{"d_model": 192, "moe_layers": [1, 2, 3, 4, 5, 6, 7, 8], "balance_bias": false, "shared_expert_gate": true, "vocab_size": 4096, "tie_embeddings": true, "optimizer": "muon_variant", "beta1": 0.95}
Below are experts of layer 4 (counted from 0) of a mixture-of-experts language model. Rows are named router (the router's row for the expert), up (a neuron's input weights, with its number) and show model dimensions 96-191. Each number is 128 + 24 x the weight over its row's rms, rounded and kept within 0 to 255. Numbers have three digits each.
Before each expert's rows: "mostly gets" lists some tokens that are sent to it at least half of the time; "gets" lists some tokens that make up at least twice as much of what it gets as of all text. This comes from a sample of Wikipedia text that the model never trained on. Tokens count by the router's weight.

# expert 1
mostly gets: "isco", "inson", "bert", "ael", "adel", "mond"
gets: "ine", "ard", "ad", "ian", "ie", "id"
router:093119111119159113137117149119115146136144129113096136141137130136131102132081116121091101096121140113124102098134126102077158143121159114151155106133109110150135127128166124162092152151091111127159168141094143134147154171183142185154137187071103128143157105137144115131117135141085148165
up0:176129138123096132134144153135080104111118109120121146134135158091130133103105165120095119136111120119124112103118185125139088097133153167173165121184132163115085145093108093134153117168102170075128129124092128144107153139093151133152159139113123175093147108142108113132148146118109129134
up1:135141151118118152071088162121160157115155167097095073166164133117130136105150089127143116132113138105132130121120125161082084140184115126123133114106159108141146122096096157115099133099106134134104089139139115129147114145140128161109122115116156129118158149111167100136115139099135117131
up2:113137122115130116146146158128148132123099087129105192120104135127153152079146119111118103135124122098113119122115135061114165091120125142119129139105135140129099092171118111130133163143099064130113121116081158126162081109099142117143168135126081120131119166142127125085141092104128115107
up3:130094132112144119172171113143168092086111116158164171110144139176121154099160125115111130134114113123140097117106143119115175134149131144101127123113118167198180109118149120130127112115106117118125106124073117139123110156175133114118125128081107127103142138080100113120161126127123131126
up4:082122146134163152147142189134117128163148078153124123112108124109097098161141171131087119100175112117067162086142158106120117134108121117124132108128129085106098185194119145117085107108089117112132107131124134134166141136135090113132125127110132096170090129119131142106115132137108109087
up5:164133074144118142170127125134133104112147094130132113102154120099106147108086113147175136143113122104169145137130125136110120151120143124087105122124142149175112152118089147124169151160086104151129128108140122072123136151105164096140129125141153129147111133167078150142183145109153163092
up6:074117120141107117111115110100094141143151133157115125121131127134106096138141136103138144113099112097111187161152149121154151164116135133141134147131150221117158074085138119176107160183152168104123125095136140101164121117121124125164150130158140110141142074152126181109100112103068119141
up7:178077128128124151111101109157102137125127126094089131128124127095100088131105177125108110119127143102141138128126145126152131126095205092135164118146086131133119120093152179137087121111122122162158141156087159131157172160114128190135135126153121127148149137150136121128138134143132137161
up8:160129093137148122112187130159133106128116079160104126133138143083116138148131125137155154140106105122170108103160106114178146157121105098133160134074089080143123120130116155151121137124123115134095137136168148105116115129103164114111146127145159092141136089123095150162124145122098123081
up9:120118100171159107126102097116057144119189139148141109108125159158150113130096115113125144179141134105113108139120125112132142081128094128130161101124114105154145126129109135079167122094162170171116142130113109157134123131125135104113129115137116119139116183106142140138116139128120152168
up10:175122132113129112153129179106127126165116140127099140091137124106138131133133171147119145144127088095145103084099110168116147136155138143096139115101144130177123149124102154161132151142127142122125157139088153142128097153133133185088119152112140136159144120100128129136101135158098096119
up11:109093107116106120101145181144119097116111145111127112132112141124124155109134151140067128120128124110137157080147106086121141109146141119119090133123152160181150166138130132155124134125124111098141116116085106140116116106116145116099106110169110140112117069147090130129124117145167119127
up12:149136116116128115130099122075112137176137139149125138176185106145115149132100168153153146101087083158126125121098104136144085150144103141123132136134151178153116121155163113142121133131114168096127145148154114131109104130102133128078124107131078111126089150120145113143118146142110094151
up13:064102166108074129110136146115167131132157143138148110130147128140152100122142113149140123132146189110118103092142103133114095121167154105169143100140116111114156144123153138141135160079154171126140102168123105124123155132113120131158148141126132143115151126112136136150064146166140118124
up14:144159136084129105143136148104180122130102152140129107174146086187139166130130177091138132105076098089154123112115141154086113123097101166145161130129099159116101107121145102129148114116131174115123152155131169125122126144134121082191119172147156114143096117092117099138109118138105158152
up15:158098135131156121094140091115121150144156097177118150174086162111093116113118123127127085135118087106115117161134122139133144159160132139125140123124121137160092132100132172093151105171135129126158123172162103145137144165072129136140149077113118148180120098095131126124090155165129150130
up16:153127132113115147130140118153129151137151103111088096163131155129147117079137129084078127112102126111146142112135115174128117140109166134147181124134130129194120155105125111143124123136126122121147143120115161131095114147118151125110129118099099117137139139145104135114110138123198095105
up17:107168106122147104142123220145115135109135129148139119111177150126113115131189104164119096118100129130132118090131103160098162143091115120177067136148100125157101121181126125130084091122134128122142115170147155149148106099093099077084152151120131136134128114154151137111123096105114146135
up18:100120149103104129106173103126098082146103115110116162089170186142163127114128114138114116126129118124081129136111143105146113124111149109113147176156157132104149131120149131128156099124158126113106126098164128113115122164139101117143115181082130097121151115140176139089150144148097120124
up19:126138112163163101138154102117131146084116088085155081128112123119082132096103088104127111160162141097165140151142144133097124108089119150127151155170138150146159104142142100141145137131100149115110159144124159086110113126127074123112133106166121106122155138162117127110124135129097129120
up20:163112087119074152141143110072128096119146145144111182129173132148129137133145138129127148115141094150103122112104144122135164133142111120144123119158114134097144133124089112111107158148180154075133137123138201118154162133082124140106123125139121149103153119108130113194141128139149115102
up21:161142123109079156159125149129113143135169114141126148133147119172134118119180101081109128125139140155119127122122171135143114102161147141131130131166136142165130110135140135183125079136112124102156164139130196161099112113105142106146123121141133096108089097129162118164149148137158130174
up22:115167141122122120093098126131107148102150144111152097150127101141095123136113102153123132131130133106108139125152152145102123175114132134116100183142125092122115113163112110133173173111136147173131150122136147120077103136123115115128173127136100161119188162120135168108153087160089141116
up23:140139165128129123142123106172109139107158136138126154098133125136136093127118150144157097144075137115145144111164136103136124106119131149121110110088154074146134156111144113128134095148116138119117126084132124155084121131106154175100147145141105120101143182119115110200104114139118165143
up24:130143126126100139143126126136135148110139116131110149111098088157131112107114118163162117115099143119123115132103105140109149100099173096173123141141141117094108146144156149117097157137114073129131111130113078104119094132141150191109098144115139117149115104080109127122145122122108143099
up25:118130128104117139126182179103132135112154143101126112171154143122145167140133140092158115129109094104135088113121130158118158117106116104138142160130152143121138136144178135096131134121118146144080168191141094090125136144160126147176095129102158133130125144149095158118141127146146176132
up26:162131131139159129180131169114130125135152165162098136141127094180114125132148079148161131122113163126058139133130115080108092097145134158131127157136120151170119119109112147146136136089131188143139128105148153147137124133152154131121122131129108103083096137133136132122105132079126115094
up27:122125075110113180124129108139134132098120101078086120126098145107152091141110120120137061132172109133102148175148111143104142134126106139136169101119116131157131130119113154137122123115151122179146119144138170139111134142100129084140146149152139130157151123135135131074163097115110151136
up28:093171123103154128119128113131169157110124172202143162163145132132138121121120092113146085162128106135149116106106114104143130135135120138126122176114124123125153171170156118105142140180128092138141102176150123122107121141151115113130103092127127101128148122142127097131078105124101126094
up29:115113190111146146129125159103101116123152077147140123138062156106110129138156122126101113134105122110129148123155100189162118137146094132130116092138135101148067134137108102168154137105147153105163130125155130111152137169109151120098154158153152152116143121134127134155156117146088158172
up30:126150139160165108133132158141098153146132152146148133122142138128162145137109122145106116114129155165135104149183131128099125108134091121123092115134174101122119081166111086129106157090130151120169102146144160145144175101112160131097128123127135143121153083144116116152108098119108113161
up31:120154131117171117099080146136146100127120159137097126133145102122132160125112131173169146181099145118114108140161119123071164169119092111101163128149137150165107156135100130150163124108104103158101105113113144124139101135160147127122116136121142126082154123102141099118162129111137112103
up32:110192125105176147111123139153110102132140097067137129102135126079121129127130110155102151153154109127173110120114094123069115101152153116115128127086107167112102142158140134147109144146091069112149138126139124145129122130105164117126134169103172133119130147103144095142120142131160114126
up33:139155088150100115143111100113156104150114120149096133108102136117106152171135155143100146176118138139148136158152159159133071137113143114131116130142116125132103146116116129124127154103121099147144110144108067135118161149073136170175146093156158150136121097121150157124135130136098133133
up34:116129090124112098140132138110128106134096154115107128154181123130130116112149135134106116135059143165159117141157163111140141126157138176111126152101124134114148155147158127086097145105147128138153150109120093116118157120177180133096084132124164140128054133152112138142132166114098142134
up35:143146150120108135136128150109132079183137110105151140105165139120178140167077144128125099127129144126086173122165137179126089134123111134190159164154118129123106127157105079139083126146121143092080102150141125104115128182140151121106158107103076134141110150142117115126170139152119099124
up36:106140116154158163196107117146101146139133142151105144137109116155120104102126114108135110116110133152175113148124095097134138083078145155154114147155091127094166175115106106131139110124124113089120140121133115142073147142137127150138116136091098141104100120164135146151138121134111144133
up37:114111195151112130160114131102122131076141151138133134124092131122128144174137129118138105172141129155159117098153120110143146147095148115112104139126118131165120140099128108134151166175125103161157146112107118152120124133153124116111139162148172135095120089143134120136112106123098145114
up38:154119077155112101134092114182121122116103119116143144096114117153117157109125155145214118147149121124114110135129176149122148156138071142114112097109126145113156144099193168112116120129152162167163125078106132065129154194115164172106132094123118132127123122146106110138147148149157110094
up39:135123115108163146152138130112077115127124162166117110157080161088135126154139122123114133119161129131156112147148108134115083109133157186130190159118129152145140165113118121142151145130113074107127086135136080137121093132124123132123136101146128128128071109163127114139137156117126147135
up40:192116180091136084116086139129160115127147160124135132123112105152170120111141172085144141193137085120133123109144129159131121154118116114151140139145136130126120136124155084132132096162153115147127165195103128137112130139135155130096133109117128149152129119170143154112082163162164143151
up41:116096155162116098151142130103136139150119099124131128142122099165125127113101117154156163140135123098143140149151075152161147143148136136100101108095129091088126137074097165161138159140143108168198137130129135136138128116126069131115153144115070117155147125114149106123124113154092082168
up42:087121104128113162181126117131167174091160155125135093138144136112101114108179126096167130084128176171146123116109106120128164107184137077119139164136131132154141095096090131091101137083098121094172092150122109137173149111148078110114157126153138126161118124125148118141184121151149157121
up43:151140144102154116168127120137140150139160127100133172145123140175134096140137138134059142105083143140151160128152112139094131133122136112144119128144124112113118163106146177131134121136164141100104100128112152136104118135113175143092145140088160175111103125135142134120121090111122160151
up44:094145118107140087126136128123141132179114146142098124108137111141111116181180129120146118152127133157163170094113117120125110154146151142114129154126118150103145136135101162091103125141121103127137120097158152137124110109178149156117165157125111116158161099152083117153139129112143105174
up45:179080136156110139127168188120116155179120153132101128144172117143151147104111101095130142133133151148131144123136109146167120116117143165156094151103141147157167127113155116146158147133110124174110213088090108112124166142102077149116093102117119171101106169100084134143108124112097135153
up46:135166164109151135089118118156118128137143121125177163142134086097165132139109167124145079135124101166088141138147170124120165138138169099135072098094147126158182135121141157160100095131107137109120144125159161086111122101158095134122141126123124082136145127093167119132135144169119117116
up47:131161149102170119166130118147085114113133080170079133161105118139127136109089093169081187175157136152152157114176125106135148127130119110154129082101116148157109167120126117116125135145088109150135160140170155130124114136145170110131105124097101086135131151142111162123118122104125082175
up48:140101106152151131074131136118141127115146111128152112149141069084129077168141119114140106097131120109174126103093083105132128111142120118128200156132159126070137085126102134107103168117117114152126170104127157128116114135128175162126111149140173157165071179100128127105141139114176133115
up49:153115111195112122094127142177130095129167147108122145094109140136131150110129106138119099066159108112119089155126129143137089142113151102098192114136113114086153111118160106141107142139099105115143122105121121172206121152149104134112163155142107102085105112156140166098147126103105134122
up50:145122123109133074115116133118163080131120151079138097108128074179110102114094136119162104149092086119169131127118127178125144073125117159146141149127126122173119136119138123128167139143138154108180119109141130106163139091116099152155142129147163133103145155131137169131070062124134135105
up51:128095123140140164109174139139129126145157132083132135111149115106164102105111162108148094129151094140161120104124136134146095147129114114119098106136136106110130121182150159159111150108155132118132125095137167148128115107088070119108163180113114129111126079152122151117162110127144127125
up52:102112108172093118130147120140130140126140103156115135121120148119130164137121101161116112131163157092098121134056179164160134124128171146149122108141148142128132107165113153132108126148129126115082138144123169120119136169125118098108128143092189121151096163097148140145125147131142152126
up53:120122084162094113091127126087109108146128157135161122109169109128164132149119121132138115152154156134149151125120111124126102100134113119115139084108114104116118109116131083135092101154171112133115140148124119119144119146152137112122123150122150094097125159099188144103140166142142105110
up54:133155138144127111129162137106071111070145118098200124149108110164124141145077100137154148118122122176167109153133139202157087128115130126153112112121147101141103097134148134133183113141151122134145112134113186116130115135130104102086142156135118151117181111119142141126109112147094137143
up55:135164147109091149165127119105148125114139107126066119139137104141152160082146156141172115094128147177122086142089158132116120147144156090095095105058123102128119120109137099130143143114111119078156141084117112099146159123156142133098143129160168141133110122105143108119172144146135094152
up56:126154160115099131135127109156132125146154124147139080149101109142111132133095114137169152121127122133166094146113114115127121145114137094135138157125126113135125161178121081153095114164167085130074125150117137147154133126108131132187106093164108163172114141105134127134150131127102159142
up57:123120141101128116120115142156101143082127162109101117192131133087137114127126158121147140092125138186132108120137162136139110108149124100107151144157126147085135119171150117125142139101101111127079139148159121108129158107139163118154112128136122100135145141148142139154124156128141102164
up58:123158156122134175105162145169154094096168110111093163099136143137153195088128121141108145155087149170137153123093123096105135152113115139121142176128122116115093103111096130127105128148125149136103089145095142116098130138117147165073145128121140113112084084147129145152099123089125157123
up59:111160135126152108140116156163113086123115106167122110126122114145162116114177144164131137115124118097116110112147123124150158114109142160167091128154162137111147083130074108155134124155140085117118134100117130125164086128140129123136143122099132118173136138120127135107108112140141131140
up60:102176124085153085112172138089098132124172096111119127124121155123174174150121110133117153155140107109132129183123122096090210116137125104132125094135188128152117177139146135102146169107126097122135091119096163132152115143117137103177137153122118124123104118152106136151149165160115113125
up61:083083063114164069134096161151143124156165135121140104136136101144194150146113143119167131112120143130124132098175103130137143131077125111156106100075167101124106114097130159138126112108124122142114153124136114107114198110186108143126134158126110137112141132126137104163099100134131085102
up62:108112125141136111126126131167128170089122133128163118142117150101109138130189127115135106079121090136095105122092129125115115135117121157131135113095088100116113134131111156132143134104098115077173137132109121107188125165178112106171143122125084116145169150139119121149102156089118083129
up63:149142136087150106146094174155166125153111171143085144110092140132106165086137119146147108103109149148166128122110140114114130105141137072137122123149079123124141133165122117107106076111124102152124160134111116158133141163067115141113094130143138173100120111165131169150143179140136098150

# expert 151
mostly gets: "gar", "mad", " Belg", "gl", "gh", "ish"
gets: " ", "t", "d", " D", "est", "ish"
router:080140163118071117135134127163108151104129085176128109153144123147130149176140108112172186087135126109122101112144140140100116148128087133134160077109146119148113125169155144160088160189142165120145129175146132087140162166124160155099108140142108139142163125099095096184121129123121111099
up0:139160162154093091124098110083133103116166072125131132102113125080116176158132110151102109154109108111136124171121118139156110138153108104106103105150159150106147087155170150148136162142126128138106150122118172155086169190085138138144139124084137086144131120139140128148139152119162153092
up1:150118129107136123125152139118151186087170153099088114140080137127151082181138134083111131128128135116153122100127171124163114094141095105127095121122092098125091112128111128138078093147127158150149142146133130116168141151164117117107149110087094082132112170133141114113109102144170161145
up2:103138097110103097111109103162120093122117101155137129082155125103172121119128134150169130113116135143165129137139157106167125130102111133102102135116143082163164111070111147133115122201139146096147128082154131111112147148083108178106157187132098128101127093148099118162130124169150096144
up3:128143119152097140195145114091114128112123114110150111117175120113118116150134124117151117107137134099100107147141143103115107140089112159115139131091151102145130102133112135163114090181147109147131072157132116125116168135127102157085125144152110122140150113104147150125134092126147109088
up4:120131141148128092176129107127125126148114144102139107135133144146066126167127086107119122104090089145111124136099108120134136202135110167092163134127139123148160140102116151154169100159157125123128126132145145135119108150152133135121105136157168106186167140152134116146080104151140107150
up5:031114125083137126076078144142122121125123131131118127140158147152151121171138173096140117136164070143149096122119150108120122156091133112097160133131085111136148125134131128135090135179128152164105148133120125120122099126135119162141148126119160154126122134129152138149176113108137112136
up6:146144124164112110159156176174128123126154118139134099130133152110105117133132107167164143134152067104164153087133195163141130126144112135142138123125126174117143122143128125134087133154105173090132127156137124110160134108118111157151126144146119098118129126100111082155124135160139128145
up7:164127125140102126131153124122135169137159097129174162117143100169118111149057129136087132129129124063130114159123099125114140141132101109139138134114128144123154098161131158110106080134154149119185103149111115108142129123177128144076145138119138095111138122121103127117108144133109146121
up8:156141150126117135143111111178132133155136095123134128128114150131146101138129087110112139130127077153142199078140140191093116123138126140085109146108144151133136142135103106168184192139134118123099174128065197122131145153150108117114105115150135121150119108096091096142136129126113130097
up9:144112128100131068147170181123153109115141134140142150107117089111146155124127184119134115106147111123132150122179106147147094126140125151136104158142152122155127144120166109117130161086131122120093141135098171140143125114095136122130127099162127128142109148170076137131139108110125105121
up10:109118175141146136129074121136154150115095110115104111124140144132125159113111071129115140146133110139141110065137128144133124128107153151142122110126150152168129120181127121075072139154121157143140091165137110154134118140130105145180127092162119066146147156080124092124154125149145135119
up11:142124138133092123176118129124102133088135157126093146166098140090084142134138122102101104130109092120129127143089086129088125098151144173141109125094151134196114158099122116177106077116132090122129134111161153133161133131150170127141143170167110118103115168103112116149114114112120083133
up12:165137148132122139152126136158131086136150138100083139138145167119178177142116145130113148104178098124181129142137111117115092100113137118134134097113126139141181137154163126084122134118153125128127144107142107153122132133087115149085099139178146123132156162104123120142163165157156131112
up13:128148152089095186076121114100080122113163131124122118148119127112147145156136083194137121115122114107145147126115096119132169138107118080159128120165154155126125131147098102149143156131142133153156156123083122152098110143132156105168144114126139129147135112130106122115111140107064167108
up14:100158168154156128109070139084145129132126133081107106127151113097129120081117131155130145102132118114112096115117122101142140137109120144165113123126101108156120103116143114148139101117132134138165075131149111141126116121149136156141098094100132109150109122145135131117116163112160110129
up15:121124113101138114157106119114134119148165099135172173118099130162128110142117151060116101105140110145095147152154111144140180133089108149139153078171158130133133141149096199144115084140117123163151102092133126107108180173088165129123093139101148113111121119141123156146134152116122127124
up16:113126096110091135132128118113105138097097172129109149121117159092135158156134124128152117109124124151139113132148133129111121151102088128121136163162175135127135124163128145102061183133176154144139155106160147145122104105182148146135147103125088139111116094120109123104126077133129147140
up17:097107107094110110109078145163097089095122099174106137142129135150126128120125117128126147153119106098178149115143146171110106142177110117109083155121137166174107182148095109123145159130154139147079105144151103110102132118178128144107124141142131126161099135098154118146149129161162161134
up18:088162100107127109123152128112123136196145093160116118186103139140146119134112148170089128108137111111131102145138137120120142122150154128153122126136093169111160116127108129117123124089137113123112143183097146146145132118085109092122114122119131136109115156097153092148147110155184115132
up19:115137139126147091156125128108127141121171135167110132146101121118123099117109091119118085129156102139138126111115123119100064116152121101154145108102141196101133116112127129104150110136137129119111111130117133157096113165190153107125155133088123164124119151117123167139125135129130071100
up20:130123111140139183149142126081155137124130146145152158123142157174124128122142172135127094094121134144100106128146131126107136148160115117117150145134159128125141098103141134176187134126134110128118114139134082117130133144117108138139138180108148116171144151106115138215196091118117140121
up21:098122119144090134120133072159106131171133124131104163152136107134115159087098127134121164131151112125113107132145164098167109144143146153142134106093123105138096102128161116131085092136095131125151101146108139117109094118106131146120125148158093158118145084154104138123122136122142087124
up22:132112100118081119151142148154122156168094125114094115149127092135143093124142106117115147077083134159067155166120179139147127126108169161125102146131119116148124135183162154096103152118095129124150119165093125129105130148143114098170114119143092149098140128152122111148115105120129157139
up23:111143088120127125139122126157133143147139124146141140124134148165123131134143103113144135115135090137140098108134109141131138129101150146147111133137142100138168156113155138136173120142099180124089158135135097123154124126121107141145098153094150139131182130188115172142128203135113115121
up24:153092120171114115115147117154143084173104129127159142161136110133129132134142078141115145094149125109101129157123145162109135138147125133110131166113131151126089140160135130182124115188132093077153137121127097098167142096092101122112135114168092128126150137121138176148123109112128148086
up25:112060114116140087065140133146090168116105102148133168135148135124091168117102143134126108128086126130108093167127116125083167126114108113136189176145120153137096093127123148119103121128115164141124161110095138148099147170136095121150134131143089145145164140132116146105112118163137082098
up26:094123143105169122129126106158098111102118110098144100143156137101107130164127094142124112156143078129095110143123105102121166143104133107115154108120126147124147128164095166088122116153110128155135151106089171121141116138115125111099099151126143132188130084104115149152118157091128179146
up27:198125111132142138122174130175116129119144120141109138102121141183153123141122214100105136133138123124119124111137118139174145110138099126131149086142127167126145186196117086123107154133128110145110134125134152132132102163092103103143103191119122159161159153113109117130121167177153140128
up28:153122164136124110123099104111090109108133088134127125134155173126143147139131134146126140118128130145158122143092072112122086098100122126135130113128126123109141145098109103147093134154130090121143112173151121135197096164097149139141159143110153098163142114127148149124119116136150113125
up29:115156140162136092072157107128136133164124169136069147129130128104103111126121078126079130126127156094118074127139125098136118134120149139120174104138139125143110092102107162164134106138141123140128071125130141150130109095159140129084145114132161073096100115113091160174112120136137137078
up30:121171123139118140102111122166133123139134098125097077166114159092114130164088069129159135126126172138126134204152144111108145187135115170117123122099165079128115109138133100125136146129117158095105086136172137117129147157133187112107144118183155143117132102135135123126124119109103126133
up31:157133086131088121134080108152128165131159123095137157147117109127165132086151106149146117125185136114136093128120154140128112152121143177131162060088159093105113131142102097094129149150190130160163171152129140104166125118143109155123164122075145119097126125137139148156120144117172162141
up32:171147139151109117121147131150138118070150155154094126150115124155153121109123146148144103101106129162114100099145104155122148129148119142144061113090142157112127160161115109160109141116110131155132176116107182118119099133109109155127116105152100104148097162156127151175094094098115138144
up33:118120161160133146168116089144097125136109125141126164107158138105134133166127086110152163142128141146115109137119167104133109152139131140158095128110100137197110165181143131139120120116183137132151107105137130173105115147181171130100129119087098104136121121125180140123124101126163118127
up34:141119143144119147176073120167114100137136104171113081167135121119083152163101105106109155114137133131166112138088155098134101128138113116088124134133139141134093120155113145118116144108091144116123145139108117087128119127104143128149110110113082109131142117107131058145119141125102122106
up35:087164117183107097130121125159116132126167111153128143079110113106081106146117127087125120117144120100123186100153123114109096126108081093103139126169109107164133116105141153140166162163156174156115137151108142110102137091097157162116110132167117101130114112126178142156164113109155115125
up36:141139157122139172184155093087148099133114164154113175099135081151136189111124142110128084121131117135148132122169146109123131126110102118113147127143129120128109120136115121094129119115131142118109118147130139130091136121095136096124101125123166171143132105085172128100104188091112157120
up37:118145139124131118106109152163141150120135116136113125156119148150125119154090113160166171109127115124120114160139153144106136098112157132111151135151144126097136149134148141118068086087130126137133119120117099092164154133118096168071151138090116110127161128144134103104139106138125095144
up38:161143146119106136128120127142152161149128202125117178108151112101135141074098076117158133124126133140117149117148118092064090132129144064161151151116131136098123110165115109154107098138175097115136101157148161114123150148132126102138131134164147157154117092099104128156134140143136126101
up39:173150130148090138102102163111120149120134147141138158135143171143079119150074086115145149113137154131148095092118130114111159119134140139108133134108145100144099120118130138094156164106138050145100136113125147152116117149102102116121139131155106121180135150133111129116133122135143097138
up40:138095137109082156149116109111095132102117103125121120124164142088133152111148116106138104123143107123147131136142145124128115110096164147132108123173096103147117127091129178108090129136129077140134107108153123134173143128127148122099151116139078092110171111178123091155127147149094086097
up41:087166139096125143134143146098144119134126191121150181115097162099148166166117104117134145156117120120153103146132149093140134111148087140147107141134108119133139134128152136124163127158134141097092134149176123110147161122126088117089112123113158113098109143118110141127140096125126162136
up42:098123096127099110087092143110093141139120095113131123162130126104121153115122171139145134177094116126135128101159129153143151109130168162146114068134136066170153102163150147149142135145126108092098092160151105126102103119113127142114132136122145119149166114170145134098144154120143084144
up43:148098148118158104161114153112148095100166123156097126157113113104147094126125125136168123108132124092156106088150143117134112223132129133136116117132142114122101127147095105143115122140119128130143149124166167143100114159113174119126093089131128119163108111090107136135083132168151111070
up44:131132149143162121109123124085127075165154112139109153156147128169125185107138152160142151087159134092113142155141091159140088123135144152087138146150151121168108065126144114141103129115140128128145143085143084138101160127136121122125134112091142166181132183172123166154180123123109107140
up45:099171132134069148165117123152156140134161125147151159083109079129167125130123166099145089136110145122138113126115114142159129131119120116077151142105145137147131188105094127146172202142122115139145131130145098126168101124163133101137116124146118097116116089123095097105136157091102096113
up46:156094133168138093108119129135130128131145164135102151122097141105133167125118092138146130118134135101106106097151137156131092128120155115155110154119100130133102116125115162130150157115153151137098083172140132115133135119145161172092132112101119147137133155142097145146137120119116092133
up47:129118162115120175113123152114110120119124121115129144140105145136148100132099125107106126117104158117099162089136073117153146107116136124137094144111157119131156157122151096107114101092117110175136150165100080118139165099154145085099087106094107161132147103106121123150182187139100170141
up48:135094155121113143131114126153094164087141171142112096138153106161161162137163170127163161165130126143153110134135107082134115092124084128180094095115137067127120079120126083156144072113141111133117102145113157091137154159105144088119117085079120121132087134136154138141144121114132149126
up49:052145153110101149149135113157085128123143085145143175144102122131112132103121127096121130080143132098103160080158152131113124162105163101165150166143135124117131117133115130097127148133155125146132113100122133151110119160115133153078096124116162129085123118148133111170119143111148108135
up50:152139157197178113105115123153124112094138123139145084079139145152158124133133140134129087102091110113128148156093129086082088141134133121070073129118127131153146119122127151142120134136150148145119160165146129113161166161110094143110171105091129074147152127143105138118135100119127146177
up51:128126152110146172131085121156124141115179105181104126138136081121137118092128112108160123158142115198120159124161145127110139130077103134143134151108182127112112144130139096133162095127109122116119099139126096101133109131095131135120135101102123166128140140107144119156115116115100114131
up52:079152147114100070120129090154140126119149110116174113135112106143123129133118115108135158101112122124110149128123145144097122115115127197125146151103157136105100137117156141154117105092109125144138152114131164110125124177153131129146168143134089139110111121112086121125101123145142101144
up53:094113169100105121114092128168120137126135149171148094137187127133129110090148152091155094098129111103158143123112121108091162149142115150133134130132151119136125117121131166182136136159144117101082124132122123123169167132128079106092119118159136092108129199135110139121128112157115173121
up54:120092157154149146105122155143097144127134143143083165102132106100138126111123153145130174130118127127148165125121118157122148165177119122109149127101103146127124162131101145121108127128152125133142147184090091087159105128117123134130151139139127161116134121158135130110116082110128105188
up55:159159136103120082151123154150155148124123084152166079135115140169090171132153156116146099120137120112114092109114137158134134145127088139165074110138104090132152173132149153141135115156116148126153133096102078094141140174105111097170113118160102136164119123125094090081163122146138132132
up56:094132180092093166198121135132125136150147132097084146141186147133117131096081149117145131100083131116130181154082165105157136132126129086113120087146117150143131155105138145126137111134148148131118126124130168169132140083092108117127135143092123113139146112143145133162147139137120108180
up57:112131126127111172113145136095118116095145117084148151112144133134135155131135143127154098131142148145157116150100113123122122134140138129137111116094097128133084105121160133142078151111109103156134174146128158060159153120134153113055124109093122130146147116099109143105112121127139091151
up58:103103121067139140118155114128112138155103107152189123117164143110123147129136121110118132176097146150117147141115144158150133168149127160148137117120178167120143090150118098126110137102180151104117124118151127123111091133109149169180111115132121115170089153162135176165099137141153152135
up59:115071146173112065136124119125139146076138115129147134145093129149131135088095109154177112129149142099106165107156183152129112145137152146096117158145118123201124118138110118088120156176135128142125093120125172125132130118160142122158097126148189150145110134131087144099126127131136136131
up60:088101104119130142121142083123155197144101111124140142115170138128089087159158097102154147121081080165116094114146134145158147098145092151128131147130112109120133122087124156149112153133107094167087105122077120072146168106117125139089113101128142163161125148122095113138128124110157123077
up61:131119152115094138133106123107139119111074107130117154133111136113120102141136112096131096087149109110125143119158159183121121157159158170126129147150139097132096158126148127124136151155159165079100125108101122118123125109169125145104125154105060127110158093148140112113098077148109132142
up62:149130118135101113108180164135159168145127097105079133140117112124150149107147138112115124128125096161113138164109132120160114167141146115123130161162099143073136124111162116153147143174142171107131127160123159161117096096104105162150119153157155112116143111130098126126127133123164137147
up63:100118135084112091103161156121164143118168148153134150110157085150110117144089130167168113095114153131188117128137123113116120126090105125148162041114155116106110145131143142131160176109105176094143150107099170120129127104101138168145178139152122091154083114149117140146082114126126157110